From a checkpoint of a small mixture-of-experts model trained on Wikipedia: 64 SwiGLU neurons an expert.
Below are experts of layer 7 (counted from 0) of a mixture-of-experts language model. Rows are named router (the router's row for the expert), gate (a neuron's input weights, with its number), up (a neuron's input weights, with its number) and show model dimensions 0-191. Each number is 128 + 32 x the weight over its row's rms, rounded and kept within 0 to 255.
Before each expert's rows: "mostly gets" lists some tokens that are sent to it at least half of the time. This comes from a sample of Wikipedia text that the model never trained on.

# expert 72
mostly gets: "_", " \\", "\\"
router [194 192  87 199 218 188 197 136 178 180  44   5 115 114 140 119 147 161 131 124  97 143 152 120 111 166 141 123 169 110 135 144  78 111 140 142 133 116 142  97  91 156 139 136 116 131 161 123 147 110 165 131 133 119 154 150  90 180 129 164 126 177 132 129 168  88 120 165 115 165 156  80 157 107 128 112 126 174 116  98 126 161 129 129 105 134 137 131 157 200  96 121 132 183  96 136 104 124 163 108 162 125 161  94 153 185 146  84 127 156  61 108 142 111 115 141 145  98 138 172 149 132 107 129 139 156  95 143 188 113  77 112  83  94 115  75  94  77 144 118 158 111 102 159  98 116 176 122  58  86 167 123  92 162  92 141 172  91 168 110 126 124 118 119 100 158 108 153 143 147 137 128 107 134 139 140 135 142  85  87 130  94 158 129 141 153 172 117 178  97 149  95]
gate0 [125 158 144  81 107 142 117 125  97 148 144 106 125 171 125 141  82 163 118 154 119 101  97 143 128 152 144 110 133 137 124 173 117  66  61 152 121 177  94 122 155  72 131 142 110 106 130  90 114 106  87  93 176 127 146 123 159 112 130 133 113 139 119 209 105 118 101  78 167  91 159  88 101 154  75 163 106 110 129 157 115  98 123 177 126 126 142 130 134  79 150 144 112 156 151  89 121 124 134 120 143  90 110 183 128 159  98 123 103 107 162 150  96  77  76 162 133 142 113 211 123 109 210 113 126 149 124 147 154 146 129 144 144 159  90 127 126 161 155 180 151 123 125 142 174  57 149 154 150 179   9  73 152 127 128  43 154  74 101 166 169 139  87 209  83 176 196  82  89 125 120 163 170 145 127 149 117 114 116 148 177 127  90 153  91 132 143 106 157 121 109 121]
up0 [119 144 140 123 177 122 150  99 143  74 130 157 151 115  78  96 152  94 128  45 167 154 138 174 107 107 134 143  97 152 150  81 163 144 193 101 135  93 156 137  68 166  79 177 159 144 124 182 180 179 106 180  96 143 150 163 163 134 121 112 135 120 117  79 113 170 146 138  69 145 145 174 149 134 139 161 162 150  97 141 146 109 125 153 159 154 117 151 149 105 126 110 170 128 142 137 152 162 134 103  66 149 152  78 147  52 144 162 154 145 171 111 119 180 102  84  98 133 130  33 134 178 100 135 145 140 129  67 135 134 148 144 181  92 154  96 104 137  91 103 112 117 149 105 113 161  96 117 103  97 179 133  87 115 122 111  94 197 106 115  62 107 152  95 136 110  67  92 167 141 169  90 130 141 143  99 193 173 148 114  64 174 113 134 182 110  90 154 106 138 111 150]
gate1 [123 140  94 124 106 108 151  99 132 146 145 172 166 135 142 134 162 139 109  97 106 132  76 148 121 159 194 143 124 152  82 156 105  66 137  85 154  75 127 197 128  68 142 147 160 121 191  86 147  32 137 184 131 169 107 167 150  93 139  66 115 151 167  92 110 127  78 103  77 144  85 118 104  80 123 102 183 178 154 129 152  89 163 128 127 136  92 155 131 116 132 127 152 115 130 139  64 171 135  71 150 101 128  87  57 126  76  95 127 125 103 111  94 103 132  97 110 168 149 111 112 183 144 144 123 185 165 163 122 121 103 183 153 119  93  92 126  90  68 104 151 162 138 139  89 142 119  54 187  69 152 165 107 106 129  92 136  72  96 108 164 110 154 143 142 110 102  99 140  98 169 171 103 117 111 127 151 112 150 120  89 147 106 128 135  90  81 104 153 164 114  75]
up1 [200  96 131 138 107 109  64 109  99 136 192 146 172 165 101 148 123  97  64 118 117 102 145 113 102 136 134  61 133 118 132 120 122 166  61  99 185 215  83 123 113  92  69 143 109 160 108 129 109 142 154 143  72 131 119  89 156  99 171 161 131  47 148 133 145 145 111 128 102 100 167 111 129 110 139 180 142 134  84 104 153 141  97 143 169 128 126 114 124 165 131 121  90 135 145 166 179 146 146 184 119  82 148 130 130 176 178 169 129  83 130 109 104  81 107 137 127 122 121 152 103 167 141 114 138  34  86 185  88 153 151 172 119 169 109 134 139 148 175 132 126  97  95 130 152 135 112 154 139  56 112 157 123 192 131 101  79 134 141 122 120 158 143 101 157 185 132  91 134  97 116 106 105 115 159 122  70 123  65 144 119 134 163 142  48 145 126 183  93 120 153 189]

# expert 71
mostly gets: " Candidate", " Apps", " Votes", " Pld", " ±%", "DST"
router [142 113 122  75 109  97 170 118 112 163 141 138 130 132 129 150 101 101 112 130 143 129 162 153 182 146 132 100 153 101  93 133 146  97  70 112 144  77 121 143 134 168 132 132  99  83  96 118  71 169  96  92  78 101 101  84  87  96 161  93 111 110 172 127 107 142 167 159 165 114 109 127 128 118 101  83 188 157  94 138 145  93 123  93  96 185  54 127  68 157  69 127  90 120 146  69 186 141 118 144 111 112 134 201 145 119 147 121  90 149 133  91 136 122 176 128 119  76 108 172 132  87  89  61 138  74  99 183 131 123 106 147 107 171 118 182 190  90  96 148  93 134 196 166 107  98 127 126 153 201  69  77  83 144 123 157 136 123 164  70 159  88 128 177 133 127 129 134  99  93 109 103 176  98 110  98 101 140  85  99 118 112 145 157 111 165 143 189 165 123 171 141]
gate0 [102 166  81 140 131 141 154  66 111 115  79 141 161 169 109 134  76  94 128 141 164 148  88 161  80 109 117 143 185  89 188 113 108  73 119 181 117  93  85 157  59 185 104  99 112 178 135 124 108 104 181 137  87 119 152 135 104 114 151 148 111 114 175 160 128 173 118  96 125 123 117 109 149 130 137 107 114 101 157 107 117 130 217 138 130 156 106 156  93 144 133  89 170 124 118 194  60 143 138 133 132 165 122 135 136 131 161 147 149  94 153  99 137 136 115 139  59 148 145 110  85 100 122 113 158 130 110  86 154 227 123 129 165 153  74 117 131 145 127 169 135 151 125 100 128 139 119 128 108  70 154 113 168 114  87  92 176 161 135 126 153 158  93  77  84 132  83 190  81 135 151 104 131  83 154  89  74 126 104  92 123 131 117  84 102 188 176 141 105  46 163  78]
up0 [104 106 117  99 115  89 143 130 123 130  73 177 131 148  79 146 114 120  86 142 138 136  86 130 179 155 133 136 158  83  97  88 127  71 108 221 181 110  98 152 119 171 127 104  96 120 115 126  93  99 159 116  52 105 146  92 114  94 170 133  90  93 180 150 111 170 123 106 151 149  87 121  97 110 143  85 120 134 122 133 183 116 197  82  97 135  85 107  41 144 100 110 143 139 161 141  93 122 142  96 136 162 142 158 157  95 140 169 126 138  96  70 137 100 153 109 125 117 107 125 112  74  80  98 154 114  96 128 152 148 111 113  81 161  77 145 172  94 120 158 134 187 134 115 123 119 131 161 111 137 166 103 173 122  96 147 174 176 124  68 182 142  90 113 103 127  81 132 135 113 106 127 126  48 132 121  97 138 109  78 144 143 123  80  62 206 181 159 133  94 166  61]
gate1 [107  95  41 133 141  95 144  76  72 121 125 154 129 166 102 114 127 199 129 152 123 175  94 128 131  81 126 146 157 126 179 198 135 123  94 178  88 135 126 108 125  42  64 118 129 125 160  75 123 156 128 138 169  95 139 172 146 144 100 120 118 195  85 147 118 145  89 142 121  90 169 137 152 164 163 144 103  68 113 163 203 201  74 113 104 137 144 147 155  94 116 129 121 159 123 119 143 151  89 123 142 135 101 159 154 106 156 167 148 108 138 107 144 116  65 117 186 145 146 119 141  99 155  94 127 102 118 132 100 156 111  96  60 107  91 117 110 112 133  63  85  92 126 114 127 139 102 164 128 152 118 147 119 173 118 108 124 177  85 115  58 216 129 103  75 183 125 114  85 122 143 137 177 120  85 155  61  88 140 109 131 141 180 144 123 126 123 128 116 115 109  72]
up1 [115 161 211 164 105 162 104 196 174 124 120 122 142  88 119 129 128 112 121  99 109  79 120  85  91 126 110 141  81 156  95  95  66 141 149  97 167  91 100 130 126 158 166 144 185 155 128 193 163  94  79 124 107 157 184 121  65  93 112 105 146 121 146 156 116 110 161 111  95 196 128 142  49  70  91 141 116 157 178 131 102  57 146 140 149  78 152  79  69 149 124 144 107 108 166 166  90  86  87  82 130 136 149  79  84 132 110  96 123 170 147 147  94 115 148 119  70 156  92 116 184 152 136 162  93 156 116  99 183  98 145 151 143 139 171 122 134 133 131 164 167 163 124 130 146  87 117 160 147 120 141 107 166  97 155 138 143  64 155 151 173  59 153 183 139  98 138 118 135 133  94 159  93 151 160 140 169 185 152 178 160 121  87 123 126  94 134 122 120 136 121 129]

# expert 33
mostly gets: " year", " years", " day", " week", " months", " period"
router [115 118 171 116 156 142 117 107  72 116 132 104 102  52 146 130 127 108  77 174 109 186 160  72 114 131 143  98  76 150  76 132 171 128 177 159 121 100 135 121 170 159 106 103 185 154 125 188 156 115 147  99 169 124 156 108 119 185 150  93  83 167 123 136  83 110 156 126 155 141 172 137 143 154  93 143 175  83 130  87  94  99 141 140  71 173  65 104 152 113 153 151 121 147 108 118 134 174 192 151 107 119 115 138 169 159 186 112 127 105 143  55 132 140 101  98  84 185 178  99 125 179 114 122 183 174 135 163 103  95 101 175 200 142 132 135 154 189 125 121 113  74 114 101 157 165 111 152 184 117 138 157 102 122 152 181  58 140 142 171 108  98  97 108 119  91 149 100  91 113 115  79 133 153 127 107 170  84  68 140 131 141 140  73 136 115 137 131 144 146 181 125]
gate0 [133 165 125 135 138 197 163 167 164  48 118  99  84 138 110 107  83 159 100 137 134 132  65 155 113 162 131  85  92  95 157 151 103  75 132 112 109 174 151 162 141 129 110 100  97 119  98 100 140 149 114 173 132 104 145 116 139 136 172 146 112 147 141 173 122 104 117 138 138 141  90 105  63 126 122 113 162  55 118 153 109  70 144 169 113 178 140 198 114  63 139 190  99 109 101 111  79 147 148  84 160  65 109 154 120 120 146 105 126 205  96  83 149 163 125 169 122 126  94 192 158 127 183 138 155 155 220 159 160 150 106 160 134 154  94 108 149 123 169  90 156  96 131 164 135 111  68 130  94 105  90  58 112 151 159 160  93 113  52 101  93 135 185 118 125 131 105 132  96 127 124 125 119 100 157  76 133 133 132 111 133 118 125 100 101 163  65 155  95 129 144 169]
up0 [ 77 109 118 141  86 195 161 146 130  97 144 113 178 109 192 107 131 131 132 121 125 125 147  94 111 103 134  70 175 123 132 187 157 186 158 127 141 102 150 123  97 161  77 108 137 107 100 167 106  85 102 118 192 151 206 138 123 150 180 107 115  79 167 130 156 123 127 149  93 151 135 130 128 121  75 100 154 179  95 144  98 134 138 121 119 109 159 100 154  76 112 128 133 129 121 177  85 166 127 122 132 133 132 137 164 144 136  91 151 171 160 133 126  60 152 165 147 163 182 146 139 138 159  97 149 111 106 212 118 105 113 145 142 144 146  61 155 144 132 116 115  72 102 168 127 176 141 148 139 106 120 221 128 123 167 145 101  73 180 142 133 142 124 128 223  96 116 161  93  99  99 108 134 135 130 132  91  52  64  87 154 110 160 141  50 134 181 158 147 179 131 113]
gate1 [139 154 170 104 120 123 137 155 176 128  96 100 125 108  90 126 111 156  81 154 156 135 155 180 157 137  99 170 150  79  88  58 103 136 104 136 128 124 160 151 174 135 183 103 107 155 170  86 156  79 116 132 113 122  75 128 107 131  26 135 116 191 113 159  56 127 112 130 174 182 110 110  83 115 130 138 168  74  80  99 126 117  74 166 107 105 112 171  84 175  82 136 116 110 106 138 107 118 134 138 105 115 118 132 100  96 157 145 106 106  86 110 177 163 167 122 122 117 122 141 140 150 143 168 134 179 138 148 117 132 134  99 169  82 161 173 118 102 115 166 143 165 145 202 121 154 100 191 147 128 111 139 135 152 138 175 148 151 106 181 114 130  65  95  96 131 116 133 139 192 169 177 103 187  67 133 141 120 113 100 116 103 104 105 169 169 102  98 185  46 130 187]
up1 [159 117 119 146 124  89 138 139 172 166 100  58  94  88  99 113 174 157 130 136 106 145 149  63  98 174 119 131 182  87 102  78 181 104 135 165  72 111 176 184 123 108 137  89  98 102 182 132 155 131  92 106 131 157 134 167  93 137 132 148 157  92  84 118 144  87 141 141 123 142 104 158  88 103 112 120  79 148 117 118 157 133 178 173 115 142 130 127 144 151 114  68 117 165 112 161 121 130 151  94 108  90 196 145 158 106 154 144 127 201 107 122 135  92  87 128 129  93 139 123  87 165 147 120 148 133 176 110  62 146 153 114 156 107 125  92 145 112 102 111  78 217 138 169  43 170  90 116 104  75  93 109 163  93 154 119 145 136 118 107 138 148 153 152 157 119 103 198 140 148 125 176  93 181 116 100 129 181  99  80 160 120 179 158 178 100 182 175 145 100 117  81]

# expert 14
mostly gets: "owski", "ić", "ova", "kov", "ı", "ović"
router [ 93 108  57 118 148 173 153 106 110 121 118 141 164 154  92 124 148 115 116 153 110  69 119 150 167 145 115  91  65 131 131 107  68 139 152 129 109 145  82 134 114 164 110 137 122 153 158 102 160 153 180 122 146  89 155  72 205 153 110 146 102 124 118 172 109 142 159 106  99 106 156 115 129  91  90 176 138 167 104  88 105 144 145 184  72 176 169 113  99 144 150 184 139 171 183 122  81 103 153 161 107 195 155 161 121  66 107  80 144 125  78 131 148 139 133 146 145  66  78 151  76 148 161 134 172 101 163  69 147 116 119 155 204 114 142  88 147 144 151 145 102 159  94 136 146 112 127 135  74 129 140 123 128 108  68  66 104 153 132 136 138 194 113 114  91  85 187 145 171 184 127  88 148  85 164  87 159 130 123 129  95 119  70  94 174 156  97 116 117 162 141 110]
gate0 [132 147 114 116 165 169 178 131 170  86 162 126 156 130 132 132 134 213 126 139 122  93 106 119 114 105 134 111 118 106 160 203 140  84 120  99 150 153 168 146 126 144 108  58 127 134 112 149 177 128 142 155  58 140  84 116 162 150  95 106 112 134 133  88 102 116 171 104 132 139 173  80 192 136  74 173 128 128 155 172 159  86 114 142 161 140 136  86  89  40 124 170  97  67 135 143 134 103  98 114  87 180 176 128 181  56  96 123 102 169 130 152 153 158 118  55 126 139  99 101 203 125  91 148 140  97 127  97 118 151 111 124 161 150 118 120 120 202 129 195 135 138 151 134  72 100 124 143 134 144  97 147 133 106 160  82 113 160 128 145 122 113 104 150  48 147  77 153 118 139 166 131 181 134 135 105 108 151 106 112 108  79 138 140 198 157  90 103 117 109  73  80]
up0 [130 175  85 104 138 178 111 188 148 133 141 168 124 127 146 144 121 195  65 185 109  81 133 140 115 125 103  87 156 117 104 190 132 109 140  81 173 177 119 169 110 189 130  89 127 101 146 161 143 108 141 158 111 120 119  92 173 138 102 130 141 121  68 145  98 150 132 102 161 153 139  50 179 127  69 145  81 152 149 138 111 131 163 156 106 160 149 133 102 114 168 170 120  90 147 130 112  67 113 156  95 142 174 140 141  79  65 110 154 117  85 146 120 148 178 116 192 110 132 153 122 154 100 160 145 118 120  83 109 151 129 216 131 114  58 146 124 192  90 136 128 166 144 117  94 135 115  80 112 121 144 144 143 158  97 122 126 125 134  89 150 149 114 129 131  50 108 159 170 170 133  91 194 104 171 152 130 126 150  32  81  72  93 116 149 174 130 111 143 155 103 128]
gate1 [147 124 120 128 123 118 186  57 138 131 104  73 153 163 108 181  66 117 106 132 124 129 187 117 119  86 102 146 104  86 144  74 105 142 130 139  64 100  97 146 105  99 164  56 120  97 107 189 125 150 140 111 177 192 182 110 140 136 150  57 174  66 178 143 143 214 170 144 143  90 114  98 146 141 137  71 125 135 176  93 144 122 116 125  99 104 136 168  82 158 159  83 131 116 137 141 143 118 149 173 147 126 102 123 102  98  97 145 118 131 107 137 139 126 168  70 193 138 127 131 123  82 121 116 126 105 132 124 238 157 197 123 108 117 119 124 101 216  93  92 139 129 106 145 156 107 141  78 157 131 124  95 137  95 119 135  90 149 128 134 105 144 108 123 180 194 112 140 125 114  81 171 133 145 102  65  92 118 138 127 137 143 183 131 156 163  98 159 121 105 149 157]
up1 [153 119 108 112 131 126 117 178 118  79 132 145 126  83 198  94 165 133 114 100 171 140  95 154 103 154 128 134 146 178 112 174 165 128 100  89 173 137 154 135 132 145  64 156 137  86 133  73 102 105  78 117  97 141  68 152  36 123 120 135 102 171  70  94  73  61 118 116 128 163 182 162 113 140  93 142 118  86  98 171 131 116 101 126 159 131 123  97 164 112 101 114  84 124 142  86 145 136  78  95 129 104 118 145 149 142 154 118  93  61 141 114 119 146 100 149  96 136 132 153 144 142  98 124 127 148 136 173  26  91  51  70 117 157 134 168 135 103 121 131 146 128 140  92  85 106 103 144 150 154  59 160 113 187 160 131 181 147 157 118 143 104 122 181  58 112 100  94  92  74 183 125 176  83 128 173 129 169 139 144 145  84 124 165 119  99  94  93 125 109 123 148]

# expert 34
mostly gets: "rt", "z", "sch", "ör", "ks", "ann"
router [ 99 141  98 123 140 112 104 116  65 136 199 137 125 120 174  91  79 124  99 150 171  97 126 109 154 121 199  85  80 126 115 187  90 153 130 107 115 145 114 139 159 137  72 151 144 177 111  83 110 134 109 159 177 145 143  53 196 131 161 143 140  85 105 136 144  67  76 131  79 121 141 129 120 142 150 144  94 125 129  59 144 116 147 122 153 106 162 161 121  84 149  92 138 154 159 103  85 158 167 166  88 150 189 140  70 100 123 114  91 108 125 123 182 164 163 142 128  80 126 174  78 165 119 104 136 114 154  97  87 119 184 146 140  95 102  91 175 113 111 141 120 156 146 161 191  92  99  82 106 116 100 154 133  85  91 110  96  99 124  99  86 169  84 161  97 153 169 125 176 185 157 118 120  77 189 127 144  91 142  87 109 143 124  82 135 162 142 103 106 161 123  57]
gate0 [151 133  76 108 146  79 137 140  94 110 142 118 169  92 155 124 104 160 176 121 128 136 117 128  96 112 172 165 100 149 147 136 176 102 111  84 207 109 106 179  84 147 104 151 151 126 117 151  91 154 108 134 135 193 183  91 118 116 161 177 140 110 181 129 135 174 163  73  90 147 170 172 128 160 132  95 157 141 139  91 119  99 166 142 177 188 152 162 130 110 118  61 129 166 122 101 137 148 149 135 142 105 170 132 133  64 130 168  68 102 207 130 150 184 154  35 166 134 103 112 119 134 165 168 155  82  59 140 181  95 146 138 104 113 150  83 105 121  75 121 118 149 107 125 137 112 142 145 169 124  93 103 126 122  97  99 112 138 159 140 112  87 160 138  79 127  56 103 153  81  79 136 111 141 145  57 122  73 105 103 136  93 154 150 185 103 106 123  76 143 117 108]
up0 [ 99 125 255 130 136 177 159  92 126 143 104 131 137 130 131 126 186  79 112 103 145 153  99 122 144 110 104 102 159 111 115 100  92 134 117 136  81  99 152  72 136  60 147 131 121 108 122 113 152 129 121 110 117  96  82 170  72 147 102  86 142 104 119 106 139 111 113 193 157  61 178 102 169 116 137 123 134 129 140 185 171 116  74 122  88  90  93  85 112 133  71 171  81 110 121 153 128 127  89  71 159 133  69 103 128 175 149  78 172 149  60 103 105  80 101 163 103 136 164  87 135 115  96 137 126 150 183 125 122 119 106  75 120 157 171 160 153 150 203 119 141  90 133 123 119 162 120 140 166 128 128 121 107  89 203 155 106 102 101 158 197 181  85 141 133 149 138 138  81 120 154 159 160 117 108 171 132 149 116 166 178 124 144 122  91 107 128 128 159  92 136 166]
gate1 [138 144 109 146  43  91 124 110 111 106 130 133  88 142 147  94 116  73 182  86 165 113 114 185 137  40  97 128 155 149 150 138 129  91 152 104 131 115 153 140 149 153  59 126 167 128 123 170 100 145 154  69 120 175 146 119 108  93  99 141 117 120 132 151 100 124  61 154 102 159 112  98 150  95  80 174 146 121 132 115 110 161 154  78 167 117 138 157 115 117 118  58  59  72 187 139 192 157  99 136 130 180 160 138 111 104 137 152 114 149 159 133 101 120 132 151 145 169 159 133 133  91  62 157 136 126 253 157 173 139 131 149 107 127  94 113 161 109  79 149  83 110 152 156 151 134  56 185  66 180 181 112 180 161 103 162 171 127 125 119 164 141 135 146 124 158 135  78 113 148 106 124 147 124 137 131 101 148  95  85 148 137  95 120 119 120  98 100 131 100  84 119]
up1 [150 149 149 120 144 196 126 145 137 119  67 136 183 114 133 175 102 161  83 140  96 134 187 111 119 198  84 145 155 156  98  84 156 139  71  84 147 129 132 153 105 110 130 157  76 113  82 123 102 113  67 145 112 114 136 141 148 133  97 109 133 129 103  90  92 137 188 170 160 144 129 166 105 172 149  92 100 146 136 170 124 110 158 217  99 148 132 125 152 169 167 177 187 144  90 123  70 112 147 124 141  45 106 167 125 151 108 116 148 121  92 136 108 150 109 136 136 102 122 152 115 139 165 142 127 104  75 124  72 155 107 134 155 108 147 141 114 172 142 106 168 139  74  72  84 139 129  45 185  86 111  88  74 103 153 118  36 140  94 132  85 104 171 156  90  52 120 154 130  99 128 125 141 125 148 109 120 138 174 131 132  53 147 126 171 116 154 138 159 151 159 149]

# expert 18
mostly gets: "rd", " fifth", "th", " fourth", " sixth", "-yard"
router [130  85 154 164 141 114 156 137 152 187 181 120 157  95  88  72 106 171 108 149 151 168 149  79 109 160 115  61 133 163 145 106  89 168 118 142 145 113 137 130 139 130  49 103 146 129  67 127 116 161 118 118 117  95 130  89 104 144 180 154 145 171 135  78 157  92 169 163 135 152 121 102 129 138  75  85 155 123 142  94 123 138 140 173  98 128 103  96 166 160 143 162  99 133 125  87 132 177 156 129  86 150 145 111 179 187 169  90 138 187  79 158 131 127 137 147  84  65  70  96 161 155  94 133 154 170 105  67  90 104  97 122 156  90 127 133 117  50 141  92 117 137  92 168  82  53 171 141 132 137 157 140 140 161 115 143 167 204 157 103 144 187 109 162 145 121 179 143 111 121 144 127 151  74 176  91 157  73  94 149  82  92 148 156 104  79 121 126 146 133 123 136]
gate0 [136 141  81  72 147 163 111 149 156 116 118 173 149 146 137 121 115  99 139 130 136 134 115 169 173  70 123 118 156  80 176 116  83 108 175 124 159  76 107  91 150 113 197 134  99  84  67 109  88  91 105  66 123 129  91 115 165 147 121 100 145 119 124 111  76 114 125 130 120 109  75 130 139 144 106 110 154 156 158 142  78  32 188 136 103 149 102 194 109 125 213 132 117  74  86 124 109 134 144 183 132 179 119 139 123 105 112 105 128 150 142 133 123 135 119 139 124 134 150 116  98 123 130  78 153 132 135 146 133 141 110 157 142 126 166 180 168 165  88  89  79  90  86 111 128 152 139 169 114 158 165 133  44 121  75 137 155 172  97 136 174 146 115  63 202  80 189 134 165 140 123  75 181 134 111 110  89  95 148  74  97 109  95  84 140  93 146 105 107 177 143 150]
up0 [179 153 110 126 183 153 131 140 165 141  86 120 150 123 128 121 129 157 124 161 125 129 138 169 193 101 140  87 112  91 161 124  74 152 148 141 162 118 110  86 167 106 137 113 154 111  60 104  99 134 109 110 122 112  93  96 156 126 150 109 135 169 119 117  94 122 136 135 128 145  90 106 123 146  78 100 178 141 153 112  96  91 171 146  88 122 107 191 164 115 195 163 169  63 109 105  84 135 142 183 114 201 121 133 146 104 122 138 157 217 130 172  89 109  98 128 130 120 168  89 142 116 101 133 176 142 154 120 125 132 128 151 136 101 170 188 159 150  85 102  75  90  56 113 139 127 134 182 113 158 173 155  94 151  87 172 145 180 123 115 169 161 138  65 205  85 182 127 186 141 142 108 160 106 112 128 137  35 123 110  96 139  79  96  99 175 136  81 119 165 102 127]
gate1 [ 68  93 123  98 165  34 134  78 138  61 127 179 151 107 157 127 104 138 147 149  59 145 182 174 146  81 111 143 134 127  99  70 101  92 138 170 112 132 161  77 183 127 111 104 132 127 137 110 127 159 148 134 154 116 127 140 124  75 115  52  94 125 166 127 157 101 153  43 114 138 168 160 137 111 113 137 151 126 157 120 167 118  83  61 170  82 114 138 133  97 152 124 158 122 150 115 184 102 121  44 100 102 143 153 133  64 155 150  71 116 177 138 123 164  96  93 136 125  97 141 168 147 141 177  93  83 169  57  84  78 140  67 120 157 139 135 132 143 107 127 154 150 102 120 170 123  98 156 138 198 185 142 177 133 165 144 130 151  80  75 106 135 146 109 151 147 129 136 123 125 118 154  90 141 118 147 169 142  74 168  98 156 139 143 135 154 154 137 130 160 146 145]
up1 [ 85 129 109 135 183 160 113 130 150 110 122  82 182 104 155 147 121 127 148 121  67  92 120 163 162  89  99  83 105 116 103 154 131 145 136 140 188 113 137  88  81 125 154 147  92  62 103 101  90  96 170  84 139  89  76  92 158 140 116 136  56  94 181 152 130  83 113  70 166 147  75  92  87 154 147 118 149 167 133 135  64 136 202  85 115 159 209 109  90 132  88 138 139 176 101 112 110 139 118 135 153 138 110  98 118 126 189 132 120 129  93  75 120 120  93 140 163  96 136 190 118 157  89 197 195  95 147 108 157 132 144 145 141 135 162 101 119 124 178 117  90 134 135 113 109 130 124 165  61 150 150 144 107 104 160 172 153 154 110 135 139 140 153  82 170 148 147 211 173 171 117  98 122 148 107 164 107 133 115 136 118 159  97 109 143 193 151 139 168 181 137  90]

# expert 8
mostly gets: " sh", " bl", "-t", " st", " t", " sl"
router [119 128  52  95  82 140  52 144 152 110 155 160 114 109 159 101 116 167 113 142 164 125 136 135 124 156 108 172  64 112 115 164 168 177 116  93 121 108  85 135 137 198 118 103  88 169 117 117 120  92  96 137  96 108 114  85 133 130 146  84 134 189  76 126 162  55  75  91 106 186  83 145 177 107 147 112 115  98 131 139 110  82 123 139 130 106 118 152 124  56 141 151 148 102 126 129 108  93 180 130 150 156 151 196 145 146 162 143 113  74 102  98 110 129 162 139 115 143 109 126 111  56 168  65 129 135 176 117  97 118 155  88 120  89  81 116  90 197 116 163 107 144 159  93 145 114  87 164  87 104  76 125 122  65 206 136 156 166 117 122 123 180 126 149 104 120 151 142 149 156 162 152 165 130 118 175 107 150 123 134 139 170  99  70 140 141  95  96 144 122 113  45]
gate0 [116  93 102 154 121 151 101 133 132 117 144 120 154 101 221 132 156 129 125 102 107 105 162 108  87 149 135 136 106 107 167 188  74 155 164  84 115  56  84  92 206 176 140 114 176  87 132  91 107 126 125 177 123 161  55  99 159 127 132 209 169 145 148  89 129 142 162 109  76 125  96 175  83 187 145 118 152 105 126 159  91  74 120 108 162 137 132 155 129 146  90 126 132 173 119 127 145 134 121 126  95 148 173 135 151  90 131 147 124  78 153 170 119 177 114 149  95 163  95 157 104 106 130  91 116 120 165 125  98 131 122  68 116 148 130  92 126 118 104 186 154 122 139 158 120  84 111 165 188  61 174  96  62  82 120 147 151 150 128  81 102  93 123 110 153 109 215 130 150 103 143 117 159 111 166 146  87 133  81 124 111 137 127 147  82  75 182 121 149 179 164 115]
up0 [113 127 147 132 104 129 130 105 103 155 120 130 154 164  67 106 127 110 128 111  75 165 171  72 150 156  76 150 109  72 117 120  92 102  94 113 100 135 168 162 152 143  70 164 134 137 140 140 124  92 122  98 126 164 139 129 145 152  79 125 140 104 126 182  96 131 172 197 199  95 132  89 176  91  86  84 141 169 105 171  96 134 109 206  78 137 101 166 183 125 120 127 136 104  70 110 152 115 164 125 122  70 146 183 147 106  97  77 145 125  94 204 147  69 153  86 162 120  67 163 159 103 157 133  82 140 148 141 124 137 130 168 104 124 114  91 144  35 125 132 163 127 165 145 122 103 103 124 147 127 108  87 143 100 142 146  87 175 103  96 101 112 177 162 162 122 116 132  44  86  86 113 168 105  91 111 165 120 130 118 132 126 150 140  98 151  50 113 100 138  72 144]
gate1 [129 111 105 100 114 140 110 121 137 131 110 134 156 154 205 152 163 177 100 126 130 142 139 120  75 135 159 159  35 110 160 147 168 126 171  48 131  51 111  74 106 167 139 102 122 134 102 145 126 109 115 115 163 179 110 118 101 129 156 108  96 115 127 143 127 130 117  75  32 167 108 127 131 123 103 166 164  83 123  67 160  34 130 133 133 131  94 134 136 189  75 157  57  93 134 165 177 121  87 125 103 151 130  88 162 138 138 138 163 141  98 173  99  74 110  29 123 186 106 141 125 102 145  90 151 139  67 130 137 211 141  81 184 158 132  83 140 169  71 117  92 143 165 148 113 129 120 146 180 149  87 110 105 130 120 120 124 118 120 117 118 139 104 162 145 146 113 114 119 122 148 125  98 125 125 166  98 168 124 159 121 130  75 122 130 133 144  85 130  77 114 121]
up1 [109 143 174 136 122  75 136 168  91 101 144 138  49 129  75 115 188 116 108  87  94 141 120 119 153 121 111 144 200  99 124  99 127 134 131 187 112 119 138 192 155 109 143 128 143 110 169 118 119 108  99 123  66 100 104 159  88  89 144 116 191 182 124  87 118 131 126 144 198  83 141 104 130 149 168  89  86 164 138 153  35 105 164 100 103  89 138 163 138 123 191 101 110 114 109  58 114 167 161 141 138 126 126 123  72 115 110 136 142 153 118 102  66 123 109 207 163 117 168 181 133 150 161 158 100 170 127 154 169 116 169 130  67  99 102 118 156 137 174 173 151 115 175 150 163  95  96 131 146 110 203 143 119 111 135 161 125 130 152 152 171 110 148  94 131 105 169 153 106  82 143 138 147 122 146 162 101 141 229 115 167 142 126 150  98 125 125 125 141 177  91 143]